From a checkpoint of a small mixture-of-experts model trained on Wikipedia: 103M parameters, 3 picks a token.
Below are experts of layer 2 (counted from 0) of a mixture-of-experts language model. Rows are named router (the router's row for the expert), up (a neuron's input weights, with its number) and show model dimensions 240-287. Each number is 128 + 24 x the weight over its row's rms, rounded and kept within 0 to 255. Numbers have three digits each.
After each expert's rows: "gets" lists some tokens that make up at least twice as much of what it gets as of all text. This comes from a sample of Wikipedia text that the model never trained on. Tokens count by the router's weight.

# expert 40
router:143164136115106126121127116116115114127099124138093163129119151130133115154172133119126097153148178127075100102156178173124164096117075156112135
up0:169184124108109144133086091107132098075154127138117158161106118107115118100155139169111132165131138093123119164099121152157125119117121142106106
up1:182098133119087169099146129098125145136139141122105115142171139158127162129144146105149111168121133137084119141183112115156109093121103135178149
up2:152141108133143146165098107126112131122153112143116113179087208146160137136121096116164103134099140128163123117142137139118157136154147132175186
up3:150105101163189131122139165117124138092083156124115081138116105151145190138118119150119146141140132098106122118098143058138149081172140142143056
up4:126163144112150086135117089169126127155150152138110140160106139136161116125131125175121123118132139113156110102171121119169126161141091137121103
up5:130158141168127130132143143107125168119172117115084146127115135112147134127110113126129116140130125100088136117128130113102159114132101125123160
up6:150120113167124134139130152117108152130111136105133167121125164135137127106089114110123134108152108164129129148145158124184158106161107107107142
up7:181155098158135140095150143105144129124132127113142096138142147112172153121073115140136089171105090142114154129099143143108121117089134153162135
up8:126160132142154125102120106132074123158112094123104138165120121113168104173139124149132149122137121166138142136148148165139110101137092114091124
up9:143132132148079136136138129156132131089111098113122169131140128148135131139156131103119189106112121151118105145134124142097123172162131108153136
up10:125130122119115134127101148138137082130127114150175100160136078167114161190103145126126100173210164151118133149129145108122117073137103087128128
up11:135113154140101126161117115086129124119151106160143121103127172085132171103107119178115131142137120131137116101157118152136147152107119131119131
up12:154163149101109146113107130130092140102127146126132160106127150109110163080130094156154173100203151112187097157092150126160133170118121139133156
up13:138133139121144146122144104119140149112154121123113144122157120115156135135128168145127145109136124163078143189124156148148094096130107110104092
up14:097149135143084117151104158174117102130114155135122111163128141120125133123107092105096094159143145144134101151148136113151095113111144110137130
up15:144155118131154144100138125115080124080187111158189138151147180103133129127086157114140131154102147150098133113089142144124109123143093101107112
up16:147065134120141176141066113165103140149160123155150113137126129109127147158103097115110122128092103139099109159143119117128084122142145137148135
up17:107107139154109148118116137136146099113117178128152077162141158137130145100104129119119071154118146139136133111160099122096124084170156074134105
up18:169121181140144110153110189118078115135118134141108159113175143146112113137088103113111144136180137148107115148091098150107143104118142117089139
up19:181147098135145088149098103145117118109124106148124113136127101112151073129137108125086105113081180161090116148157166136143106103121112131119101
up20:151114128104172110152101162123128141123127107148116148133129120085161104158179177109092167122144116094152119134126130125125121158106100128142143
up21:135140097139114147133102142132126143132120096148119126171131114109148086131152218152124109101134129094147125162164154124146111132117139104117145
up22:098179135120108117149102099176141129107087082156165145142124146103136153133117148083143130067119112097139063139110115116116151138132121148132168
up23:126116144153140106099101185098148136139152104108135185186100141128149116114172141147126115125156153102159124137135123164100126157151107138156120
up24:123096124141169145126121101127159135104107167130102129120118115113112121135141146182057148134165123105139124144166126117117150147122082119107130
up25:122139162109133160127166121133139122080160093111098141145119143130153136086146152152137136110111173118150140157200155102083121129117133108099098
up26:141103114134178119155149158160067152130118110166123137125101148170159174111082144116124127095158131107086096114122110130100169111088163105129125
up27:124111131141121107147149135118088120113124152152108154110146153123157148111095102113120115103124135110106134112101116118131138102150131114112122
up28:111141131137100098128121144122081129139116118130139175126138154112118134112142121098186134153121115111093148121143155154116151150134089120104130
up29:134151119089125112099101134134155111104136090087109164131136136128133130167166159124107143135085121155113079129161140165123134131139146152073145
up30:122100153129157143127139133104136127111080088122143115128104134094152123116099156091102112108128142172176102096109137151183149120116134143140124
up31:141123146172153078145128100133110122125097124139097119127145146159146124134095170141138103153132151133093128129133124157138127095104118132117130
up32:100149140134134065140150165155138150104138116130127136117125147147131111124140134113139137129080118090124137128139135099167124128094143088093123
up33:106109131127090115099148143108057146109160125122114151152109155103157138111151111103128115117129133139165114140101111069074139124080149117138129
up34:153137147128145088103160155141155118150128138094163110128131145118140152155120176112139123153159164156113106186161141137161177156124102126166119
up35:137163115136092137105124160123148145147109157112132138133118139129134170124166132152107106160143103134144100148125115098098106125118132058139114
up36:156140108127113126130131135184127152108145115132129142117111106136126140141121114140115119185162133114150133133104145125155156145105170121158158
up37:149140177132155089129104131158103110126140067162082161112131173148153127124134112096163132105167117118097092105163164129139130131117095109103192
up38:135140117120140133104127144127109147141154105123083122159107105141124150160151106113143131099130134113140133107106120152039152136157122136117123
up39:139121130104132098159099124149115089134119095125081144136164156147125109106127132120088120173058138130104123173166129144154141120137154136138130
up40:123143142099154117142094128115132116151110085138142087166114140124140130126195177115144100161146172170121163147140188145165147120124143152117137
up41:164108176205162138139129121120128109113122100142145114119126148094130116130160108134152105138163108095129158126144161102130120163074139141066123
gets: "y", "h", "z", "s", "d", "ak"

# expert 46
router:118151155164137109163127126118103119095160142162135115163113169127115175145138158076106099130148163136124123136113143110131159101115122089117125
up0:107116105105169104111113108078086148149150136124090106134098107101161165107117094114142134087134142084127116109120132111165186162128131182124145
up1:118137156144143126119142158147141076161148127136136158092124137141105096149128139105099145124133130140078135123129140110150104126138113148127180
up2:133130119107123134119110141127076127130129157167137114143097131083151131150121088151145120134144109086138134129134129115112119150092128139116161
up3:140132084088170145167107145137093132135192157121120143144135145150141153182137140122164132145137182143115110145123118125151120104149146160145142
up4:085125136128101103114120118128164096088145149160149085109123154164153143160120111160126105169102117150131114094155143123115164126136161099052092
up5:110146125128094076167124114142125118116142161145161132103144135122145141109139101110114124117122099091098145149113153129199132144158149123109111
up6:121099130130126134120114142167123130119127104175146126144097141148131183129114143135110133123112129194127136166120103107101114139215156143137115
up7:145172094103123105138137143149123112104131161102127137121143179126119106151157150106154158164134138169148073124090104080194134144101108160124150
up8:130170122172141131181156092129048162139121127078124122150179157093131163131138134150151137128137157156087116135138097127108106112152092113104118
up9:155151118166140154169121151083098123131119153193142149136130109121124163105150077131116090155170117115130099126177137110132079129101140093113136
up10:112151092173081118102134091160112079077116162146104139115200149118096152088100179108130166096153116116134138111101157154133080106135112114112124
up11:129103108167125123149123136103136160162118110164112153121149135150163133137136101105146144143152189133099049137144121143128133100130095155138115
up12:118134144123129146143127167117152106131156125173144114133091140153137176165100118141087085137155106159163155126149108132104120099193168092140122
up13:125140126146171116176075131122105152151128110121095145118126165131144120168138138139153141126148172135121059139160178112146150109136116102149134
up14:111089079136128134093117132157084184110134126132109117173153156079136129080126098104169132149124138087161103156134168132125160078133127146124130
up15:165126140098060156129103075180121156132121140165138118129117135092140146131158085159124136104165104117122123127148131154136120176135146103138089
up16:151138147162080158097120116178167142132154134127134137104105154070157135135144123166144115142118092108104145120157132127147146102116103129065178
up17:134110151120137168140148127141146144128139130136127190102132155141090149157119128119086141123125147177108150089144150164109132140132105116109199
up18:111163118129134133123127126166108090116175134121129113163156112143142109133145155152167092142140123109130141126138121103150110141150134159121130
up19:152080162138097095186092132148169120151161080173112144110108088143143146156145155109128113070135121102094128084169137096134122128099115151130137
up20:119113147140079130116138168128128151145136122128145097160081094099160116091145105137116104130110123175129116136159129131124136134147161159079136
up21:140144158141142117130108115155106152129143134155097134122145170164116108145145147102098112137120174142125100136169130182117138124115067129145164
up22:138119138115115101139130051110110163098136110125139155105120093118139107097148108133127092143114153144095113119140121116164146133158147141163152
up23:147122081133129089111153102160121128197130126128132135125132100132130135138169141131164154148152109157106143139130122184110127122155097124122151
up24:178148125056087123155134142095122136104130111179136090132120127130166134095149124147113140137159142080122104108128122129127134143088139120112157
up25:148145102142156099143097142114124143102119126131102109111161200108117149092129148119148132118127123121121125145141115145141084156097115102140088
up26:092109124109118093158139125130127141113102122127117135140121160118117189087126145108137094128141189172112129123099133114128162110144115104124111
up27:105129124175160102123135124098121138123102158161102138137170118077125160110125157153091123105133127125131109089124116142097124145149130080116138
up28:136169126140187136159086133193156134101150145134077121134156152129144167107113139144115140109136138122162110095125126102187161122116148106095098
up29:140139143148149139122129167116119121142158125132149134123135132124142148134141141189151117144127114111096132120171122121147137182092160140133169
up30:185135088161089095145138107131114120145126110133110124144131124128148123153115155109101144154131075096099127136124146113135104119129154117162183
up31:111108090118128131156149143117094145137099108119136138125142140142137107163138132125162068128136143123127114116127150140097115109131129141102124
up32:122146144114134122114107126112098170121116137143140135185114140076097154144106137104090149146160129164131151108124158135122132109163139104131114
up33:069141092088104111187102125147119109156140161149127127149159135119150117159140137121132146161127148126143099100159105137126114130095148124118130
up34:102132175138113108114178176135121111121101152129150102090107128120115130172146151093152134127145106164107088141118135158152152117164098109120192
up35:151150121125085111139133130154173175137184139143106164147114129120121125140118123141084118131168109156112054108136127119128128141141164135166100
up36:149165154145137091111150107167142137087143146164149133108108126155127121147137137133114129155156129114096162124090142117144102108123154114153151
up37:142124120157149162139090140122086106138096107118146101121142130108100154191117133152146157112132094136121142138157114127146134174103127095146151
up38:147157130137150100121097133117097124113104108146112130190128099171166083108133065128167149144142133114095100137140132088170135091163125104111141
up39:115133120188105154113134087143145142085106161115097165122087103117052150130136171094087131100119129101134099113090128138127136168123098089150158
up40:136096183137172153149091126115163093141144052146126147084090111142100153168184151148107131131114135131118112111165112094176137117087119113138162
up41:140129156140141102116148100164162117095121117113105139087102114158083145122169125149132121142102123132125117123109151140129120116153104134106127
gets: " (", " (1", " (18", " dis", " (4", " (7"

# expert 2
router:124177126139127131172109131104070117110117111178131144130102166092139099167136156087110086121157145139124088187142149129148124118128087141131132
up0:135108157134096092136133124143089086110203142138113112170066138173150120123130132122143124110168118169129123133104121145106171095109125098112113
up1:155125199128139079101134131105153127120098103162170116116130123152113115134130107132120107135107158140109093155096129120099130122122133114142107
up2:103142105115148116144117104143142145097129101146152145111126140091172145137177139142166113133118135126095134128095190101115168086111099162136147
up3:146159084113081138135142147164106131134132148109106103149141131123125135117099076090154102183139113126144139122116160134109113118159171062153106
up4:162121119101139066115134106131124138118157146131148115088087156154156104123138163144149127095141135120111100168145162150168150113109092173114155
up5:096077158125132114132146097133143104090111147176125172140109156098105146125127113101111111140135160085149115152129130066139143122108097119114127
up6:109166128118134120175100120114091116118119098162144147094100132081116116115178133135082128118125125166144071112125104148091109131077128132130124
up7:133127171118091136122119087115106096135147114120121130123113168110099106146130165151127131142127124134119126139113135141152125116124093118108146
up8:130151122120143144117149148135143101098187090130132124153151102133128140182162145101094126140142121100132106126119121072135158085104129116137123
up9:089162129125131086154044102156128118169107140112129155111138155139098158098134076152123124142096101142089133128164149142174110050162144143124104
up10:129145129152139125129140122124117072099101156112112116071157104151125109142119170138129104128128126166142130108151145139150153133109056139097166
up11:123141118140121110139118138128162138116114123105140114128178115172157104132137154135146106141112126107091138116160139113153136173116118087121094
up12:107113121137112119133139123117185080129147109127074190119115137114136127165163109120074166146148169093063082166110131090139131093136144097124083
up13:146138133150155075165112124130099128106117123088146111129100149147119128120114149088116090106114128181119155124130112151171161129152135134109129
up14:119134098127148115132100139132140149138138146084120155078137122107097129138147103132081153145149105118122109085157128137133148129161115098071128
up15:130164122143122098143135131134137136150159138122068123153125170110150122124190160148088065182128123162115128122153158129131142142152116090138124
up16:133148137141154174120100093126119142130133097155154125126101183130131150132126115147146105182140138113156135102162144157144115138187142140153171
up17:151111157153145109160133122156128134110101116158120174151118182124116129145175153098093115151125165105162108146156142143169134130139134145144123
up18:057121101170104112121149139105122171139129073153139137108132130121126103130136097107142132128066180081101111138110178089089138154132150123109120
up19:136125167140130164095144120109106117098135151099122109109165151144122100165120159119137144146093164163149109149135129143133107101109120134156181
up20:134133110116145106134138192130148132128124112131118134148150116109123115103115080135076130180128162137127141110113127119122130092129127089105133
up21:158108062106113145168104153119121158103130084165111098111117134105124136117123091136116126168188116163150143147147118119119117138141146125133124
up22:107124139115133118063166115146113123148174119093161112100097191162152128153127151114115131122087129138103114160141127120138140168083120125135172
up23:157163105110118154156124127100106102161125100105113124154131168119133121143100103138073118137127128150139139122094091130137116114121135105141173
up24:115087172098176163149120132121131133137180114129132120150144130157155127136167152111188101173083147159125113141203118168130119126175132127136207
up25:116156110094068128116158150073144202166159171137149144105136170143135106169119131086102129144101137149098072106119158122117147107152129120157141
up26:126131138135167125126146095117143121097152127123147124156133168119136141176108128169127059145137126117088125139185143108112144127101094148129122
up27:111129119162092141128123102125125140133130155149152134124125154099123172108157139126144098089171151121126105152145115156150136128095121158126142
up28:078138131132141144148125130131117132154114155161128173143123155176136122142130133103108160135126167157106125132103103103160116100134134126123112
up29:142116141121111141186115129126107127132139126148133125120131121131131140092115151109132138138137126134117095131163117148138112123130125031139161
up30:099095180128134134120114139132098120152108136081137142095080153122148122095123138145180135121149146125139106116118127146163141132138113118100117
up31:147121105143150136119173172105124117132107136167161108129131148125139179132099134116103145114147143131131102154099133131134141097139146124119160
up32:150137170108150097125177147173146093118134067188124129169140095085142131148112098088141104155139123159123102132140127138139148116103139117142138
up33:132133161140124090076133105070151124136129090121104106200117090076128121114116110115114086114088074145132154113108148155146145136160085121141128
up34:162153120118112141109115100120111140117124122152132094142131147155126121054122175132130127142144086080145107135120100149114169167126159114144133
up35:145143099101117129159087158157106141108099107158124116138138145151158157113117144097073110134146129130100106094128161089084151153112107110148111
up36:126159118113171120128126127103159082136127162133117134086142120142122131157146169104119102149123109120141142115122127136110139143135165166088097
up37:162165118117129139122104145148162157131115115091108127128180141167122141187110092085101134159160161127121107140158153149143108092146148072128116
up38:147110143175143132123133090162112079101119120157163092155113132129211135170120118130131113100126172131105143137108163145142126124078142126107152
up39:131134081157078126141151130115151159097116138126099185163102113098136119114146141085070116109099170072113153084128128105112145190065085145114126
up40:144147103157097120165109132121088156151120137136094079125104103146146198133097129130137142141124157102084128109138132115129125135115099090120104
up41:135130143162126106114144137132104081110156093184172124115124128078182119144163147101102131150088151152120118124113154122126132141136076172076101
gets: "'", "s", " World", "th", " I", " Pro"

# expert 27
router:166148130150107144096119123140080122088143125123118148133128136117133116149182134113130152112134138131137114111141187130142167099110093132105174
up0:173131129160142139130075104139137156112176113127129157132140135150118163125127120119137139145130128123103086136110130093147130110112106090108153
up1:141104162114095156124163122176150110141161103156116154107143150169122126148129118132089129184136157120166129103169129105134151123093123103109160
up2:144090091111107167123098094133143098111123119128146132118157129109149127140126125121142147123121149124128144136135199131148102126060140139121143
up3:121162157132139113109140105135152132095120140139111085117148173130138136196135138123133118096158107111139136129128129086134137145109124164107077
up4:130149134136147123126118117171144147104126130108103119132123140126131110124159143129154131178116112131133090128108151133093120103151124104088101
up5:123136145116113181126144137084140161108089139108151140132098103092120132093142114103166109131121144093148129086132180114114133118077142159115115
up6:094104145141110125161134120116104119113115113148145121131141138116128119152147123111121100140154114111101098114131110120090132159158144139108146
up7:124149145149087116103127162138122133128163152122066136159111112153140123158131151139088102139114092110111120140177147139122114175125099138171103
up8:145133156141109119121078071128149143099147136129100156136116122136156142093125110126131123129147168117109112151147148128146109110095129117107139
up9:161123133079099121135094134130111138137139112126100131156126125165125143176148123122116156116129128099154114104115107170089109132080164142119154
up10:126146142093150132138130100106133108132181151137115102167146142154129149130124122162106127148136112127122134150150132113142145158117153125141125
up11:124094082148154130126134126136131138112133100148148136131139151142092147163167083105143131136116130142124118155115165093151177074123093092132143
up12:130188193169115094135120109088093128138147157143125143151117131094117125114144112144080153114119125130098099110154135136149130128159101118143125
up13:132129151139120107135083129110115178115136101130082130196109154104115154112124135138134127161158141146111091123133131127136144122139113110102156
up14:156142139116130121116148089148155135128118121125124144127116153162188115099115140129129128149101133128154144153116140110125135099127143106156158
up15:155183137162149142114108110119141134108150113123116171092096115108115139161129149133123149146130115126123137099097129129175131189131115153095103
up16:139103159124161087113127156120180127150149163141124103105148162090134139121110138130176114158134109195115148137156157126126131129124133129125133
up17:142128109134112133158156083162095120095112108115141142128168163160140137113137129128110137160116149116090119125117175134100132120095155111087127
up18:115133113175139149129136097189137123131102114158088117087150097100100097118156120157104128139104125136150120113121117103129172113128141125108136
up19:129126133115131163119133114121116085125090107189124102135109144106132128129147111128136110135126154164113105131147105172102156108155127127118133
up20:142141098135140121123128124110153087123114131122097137128090123148142136130142198119159138123122128161102109132119118147081125158189131148104099
up21:109132168132142081119129124155167066116107109124132148166097121113118137100132095148132057117124129147129144127146111148142123143126127130109121
up22:135148149131124125106156128118121139123109110126110116134139136109154134171133149144130133126173149162114135112134146139113175115130102146101147
up23:088093112126139122149128105152106163121147150120114102130136100123129100150100130095094146097140146152107110129158105140166093117098098123162156
up24:139114157123135128152141156098144119087132109131149138148131138100204128157107166126119126135142101087127139106131084129086149131148139139137143
up25:158167114148161076136138135046105145118158164146080143144096108150083127098137136150126112153146120142118131135123147137088104149118131131104139
up26:162098113184131133150119151103119142075121090132130138076071167130136151185089127119155132101127117124094145178125165139085157119129131115185109
up27:160107174150165154125152110099160216130123151122137118129147144172112123113162117104126134129118138160119107123166179079109125095112126140120176
up28:114119133159163112121150102167136107107153102143121135196132124096151125149117140152146107122119152202145101168116097178099125138140123120081176
up29:173154158164124152160182099148104089144139119169156141143112146139117137102134090123085135144122103150092106109108130090122157109193154108079169
up30:113127135127166104113120144207111074120165162144152126126147104141106149126151100135169139135133121145133129090110147127116148155149142094109167
up31:125159136119145109121145166138112132131104128125154109170137121103137135074137128101163120155147136081133123148172108124135135146143118131141142
up32:143150170146151127147080125117103106138104124152089155130123117098143150115133136118154110162111142147080086130163136136123133131099122111095145
up33:142159162108136120138121129155091164087113116126138152114102104128175174120095108113141124113164156135150122126124135134163158135137154096116092
up34:132121130118141126118102160118141123158135125126121117096112159160143097090096130134150136137124172127127147143150124107107132159113152173155130
up35:130182138163167086130107133147105121148086111139138161143077107068155115123132142133136144143151115149142090111151102148110166141195124133119123
up36:059121109147147134129120107172127107148112104128154112117138123138081104139118141120087144121109172159111133144128143125128127086136137131123135
up37:150120119110151107113067156104110154134158134131143141160153117124154144145163136139087127174136121137096103144188198106102137149133145109116121
up38:144138121154156108139076162167135125117096134141096133154119144113132142105130111138123113100115163176112122104151133151102117158109109122083147
up39:131167132163167140122168165107094135123119132157116125112122116171185127159146149145086151139130108112136101180134153108148155132115132113150142
up40:147124189126113163142156139125139168110139112124153143112138136096121111133136148126177086107105131185125147125084145122120125163103149153096129
up41:120103133144111125164138155163150108121146095133129165146115116110124134151158124113127131124105115162135134157181125197103177142163158101109114
gets: "s", "ing", "es", " \"", "ed", "ity"

# expert 16
router:129141151155142119155120093130120131091155107126116119134134158147111124157178157124135116160102147142085108139146149162143140114167093176117149
up0:120089152130136148113087121141131146126122133140166121129114119109130095147147156134108112140159120124149108081087178116146151138160110112118137
up1:122146128122114122140126104149115133112132092125176159150118099108130166113149136142169145116110110101098133107130144092134126117125127114115081
up2:119086132098107094106120124157105146155152129111092142124130145104171133147146153115110088122131113133148116134118146146149122136105155147136096
up3:143156119150099122098106130132111107118150109157123149141110129129149134100128160152100115146099160143149082106157128080131160123097135109096103
up4:096146131103123143121138114099129104127060075115102172127141103125111122112135138122127162114110136129145073128135139110140106132157111147111138
up5:115132134167111119147091120113111089082145151161108143088120152102113124168144120135125112181109136141142103153126162107121169124159154122132154
up6:100138138106144139128123151119127154099125136156144164136129127157128109126086118093154152092133174108136118099109132114107126129160099122117135
up7:120149155166113103131103123115100083109129105144122175163122162104163146123135122157108086147138197110132125100132157129149126105119126102128123
up8:126122168114098100153110124166053074108157140139131149142095139127141144134116109137153099084116116164116149139180116121121160109139168117116149
up9:099134136174121136125120121169108162145118122131075174109140085142130164105125170081137129154112155145113107107140103166120143163148142137121160
up10:131120158156121141134128105095129099098100107129127129140084112130127170117112130134093107110145151149094144150095102149070092136113128140147127
up11:112138166125139132128075115188143114131121110125127095131114174080152167107120139099178105122123144113084138148124140165177180089139095145135116
up12:153125093124114118124148147165093118098104166144151121141134135129144142104134159106110127095166164115110124110072142154100140102123137137083126
up13:148133185090109107137098157162149155107110146130122143096125104137104129162114125114108131146173138091053107098118153096117115155111111133141115
up14:114118146144128165158123108171118136115116120191139160146125152112162168141147169136079117134137175145092141135150173090129146108105097089117136
up15:150170148072118160102082101112123122152127120140144123142159088132111176111126173141100110165143143092100109141089093136101138133151157126081099
up16:120127146138131115086112126096104165102098119142142114126138174125112134143134137123152075161118193157105115130153158129138153129120129113112137
up17:135153140125148136135123127128113045144140110127122127175128139169143135120104148117137135144172130157103103145164112161141152091134129118109151
up18:122134104119136129173143152108140120069119172139169114165119150154142152091098154128171094115149129120123131175089147164161130118142127108137085
up19:136135138125076112145155118162133145108122110145087129128130163098154147162157151112133090114137138128059084095086137082134112117131141136159121
up20:131155124128102155120127122142127089130160109149171132137091082109136136124107085154115135153147114077135135122131159117113134137140121114146119
up21:127139105143122104121130109133118133119161133125112153156160133168135097124137098127121145165100130146138094148147123139124117144145138106162122
up22:088133123083110126117112129158146121158148146125112163116119139143142098193132114145131084150110104076160103148163142130085072150122180122110151
up23:074142128138137149124156151103168131142121125122145133125115141142123122140098142144091138151117183126136138118103136124161130104110170122144114
up24:131111111147151168158111123136073118144126084124146137119144116131160112119085112150108115129111129127128144156109118170128122146140174111133162
up25:122134084120133115176119110172124154121133165133082133135137138116126196128127135093139123159118120135102138057118110146115127124163111127125121
up26:139140133121088127125096103119106113107133082144139112137118117110132096146163184102130145175107104101141096095152168160106095154087111124146141
up27:163123124108148121123114139096136133136135140118128106156168111095144145150118122153157097157119151100092138132181145125165119114144142153135161
up28:160132084142135105128127148089134171114118149125118154124090144171144158119173173089096144157150131126105153094124185096143173107079096123113130
up29:144130124085153144103112116140077135114173108137158133103123117140128133110126137141106151104165120093143124135141126117129122161107123135118112
up30:095145133154172121148140114158143183128154147143134127115121116099132166127056134120105106091116117145115146131143124114160094099145140115095165
up31:128116169181154129132147087116170097095147134137086146115179110088124146195189115155108154127145090133128125151147191102142124127160135099143103
up32:136090130144145141135088086089127141099157117149147124149150147121169126161114112163124113139139148129119154102168140109141141156078160161154121
up33:146171139154134134107176108151136123193160126159154119126131150111177122153163129141070116163140101158135116139145160160101121079125106121148161
up34:105108148135147161132108143121144116119124135128097118126139143149153104166129116129155128089177080150146143096120126095087158139108136119126150
up35:117140125206143135089124097121050141141075139121132131153114150123121119132087084148101139125119137115140087171129152157100135108104088144144112
up36:098125118109119118130120135092128180116171176114145101141194117110120111119153138159147131132115147126105147138121151147124104147111119153113112
up37:142158113155168142147155169122146132115118121142080157112161134103171131173156127113088127108107164144160139127154143103118169148121123135175116
up38:075119121132134113157159104118115157145115093126149152140098143128140167116148132109083110107127151130123127156087096137122172143156114135129116
up39:118143093132114072130145135098117117148144130131122157106079204116160148123102112157126164114142109082097112117154140112139112116102103160113135
up40:168147148105115138124158135153106128114105124126140094123127165114140189145130100107091144104143119137100124099130173118129152101109122114160161
up41:114123111111092150129134112151140158132093098132147143107146150146106151080133117145122122111117114127112095129089118153107108130116135130146101
gets: "ed", "d", "al", "ly", "ing", "n"

# expert 13
router:119159171157120130149133122091117116109122107145141133162122161131161112153170153101070094149133170117103104155157187135140111111129114121117148
up0:151117157163136142150127134154128166133131155134170100135178121098128150136114099102152070125172109152130145100095136147141126136096082113085094
up1:149108076124133138172124140183162120122109143103111126076119184165154161127137145118127090082121153168094150101156167113112085106130129128106118
up2:077132110110110103111126122154104115121108131146135098152150126110143117092139180160126107153111151132156149130182135139098144122129161095082126
up3:104131088119119112124111147120137109128123115098088140129165095134115084111134149118149111140116110128108088124170157118134139149129083134133141
up4:121119150141118116117132135110082127098099139121173123126115168148111146125128085127197164190135130128100092118127107111127107124169097096130148
up5:150134147143135087168103094085103143111134117163166143164081119146133135147111147077103126137127115125129092152110090118128096126121122093113185
up6:152114113149103064172101119149126143120150144173129125136070148150138105128120149166110148123152131147088101085096145102171133059116107131087174
up7:188146131107130127098148152138149147107102123160126140174117138109147151113093137114187107116098152133136112142105144106141152116095120143090141
up8:159119118162133154139127129175154171128142094112101128144127102139115162145161154122120140168120142124130067120135076120088143086087119133134157
up9:096145106108142148167084134158121100124168104159100123126107145127130166154111100126118098150147108099126148157149103152136109137141117139133117
up10:154103129139111083164111155075110144126164150132119103146109103111139170115129141124170120141158146099105123102130125110080130149110089125165141
up11:175126126148165117150139099164129136121155109115162144128127111154127129145141161112103151147128127174145088091113106131074122130182136135067189
up12:126085126121112124180139149103123138118188112135132095170139166140138114109084124116126109143132109110142147159119155141087110116098130076124129
up13:117148128163115161196087141087131115105114096123103152154144145123144148152086155097172129094133107130108110130183150125150130099114078086092160
up14:133096101133145123109130123130144106063122161140126141108119159107145122081121141131137119101124187105152099167161118133165138085159098107109118
up15:125076148116109177102091079153111144162120122143118155105102160125120153094178131113146097169143148158151124117118119129151105121114083177087111
up16:131165104160166164147126141146142092125121148168108129126134135094163113129154097100101165154142150136129127107123143125094138101156115120130170
up17:126115144137136156105127134164115164099192127117162158135078119079144140136119131155109115141152146120143153120126124146142120129172155118115110
up18:155158114185160103115140140135112141120147099145115126098152142112152146145103114100105132132136080113119149096122099114111113130155130159153150
up19:128092173117102138131112132162137123145112142141112122131077121134094160180121129114145136077140199126070117117118166109100094102136117164110144
up20:115159116133089129142150156123163116119128063103124142168144159160158129123114161114134073148123155108145113165120120128155117070115098131096145
up21:105175154115119117135123134093141095151116118160082120196116122109160102136114139083106124132105149136126143166140152105109183135135095138169128
up22:114120134166083088140161118139144145150141117160147116131159089121101116150129099168151093124127123153092096109132113144128157147153147133121111
up23:122127167161136163145119107112144119102163074110136116144115137133120102138156165096146123166177079122155119142126172111118144122137151170152113
up24:133149138146146156103127134067136150137118141127117099169124109105148176145129140129158165117137132126148138147137156090114125089113087111149171
up25:108097138136135104113063108152129164113100163159127130125126110099100120108153145098065118118176108128120150131153157106155108150128085142135151
up26:116103110105115149189103131137117134139131118107112147149118122170119143107151154144119073156129147175135060087132079140151141158167137150127113
up27:110173147115159133182155124083130163155174090104153111157131144135119123110108168164124103137133103090149154131132139105139171155137155126166090
up28:121107172141147127140128121115123136114159140106160102137132165125138112136130149112120124117192138097140079104171165143182144101172100123139155
up29:115176114101122148118102128096128141132135159173090131190095113129112118103124129135137109097161108164139157120158104149133120090097126155120120
up30:136113122154119057175090124128157131132176107133098123149162163141115121154153129115136071119155112117130138107136138110194105140157137165148103
up31:100097145102125106152133098081119199104127099117093128148142168132141158107162139126139123150143143102157119091121178146103145160138119119127090
up32:137127138124163121127101117116131163097129124138134131147125140102122159106084113069149099115175178092109135108100136125144153101166160119145125
up33:117130146116074094096107121175162174127162119160117116163093168172125145110135144114114121154113106130164142134161146161117121095092166086125169
up34:105137166155110141137150154092122110126165129109151157113121127098159130161135130082103146119134124125133134094130148112087198163128104126148162
up35:108103138156142128111134099157094130090113126189153125148121107098185158132141158146102124121127126114153135169097135122119111125134148128127137
up36:127141126131131151123131105147141145158144115135130140153101097156135166107137170163092121150121139105145110127146125136093102104131161110101119
up37:140141119150127144116142078123124095101118138161108136161145124153136137124132088136104116151125129140143116130104170119103133140095136136147101
up38:096124150131162119144155066103116179099153146106145135080119103100118114136133116153159112170142145148120087094143175117148154126125154133144097
up39:096130128175125086123107114135135093134093136141105128124129171107111134139132146108182067141136117116105130130150145132170184126155099130174122
up40:110157126112125160156142111131123154145101148173128141173085144123151122112141110156167088140178181131126081151088138123132114120144147136095116
up41:098129133129129116103130158141165154143104172152132120121108153114159101120092082111150081151134139134117092138117154160133112107127111123135111
gets: "'", " \"", " '", " (", " 1", " "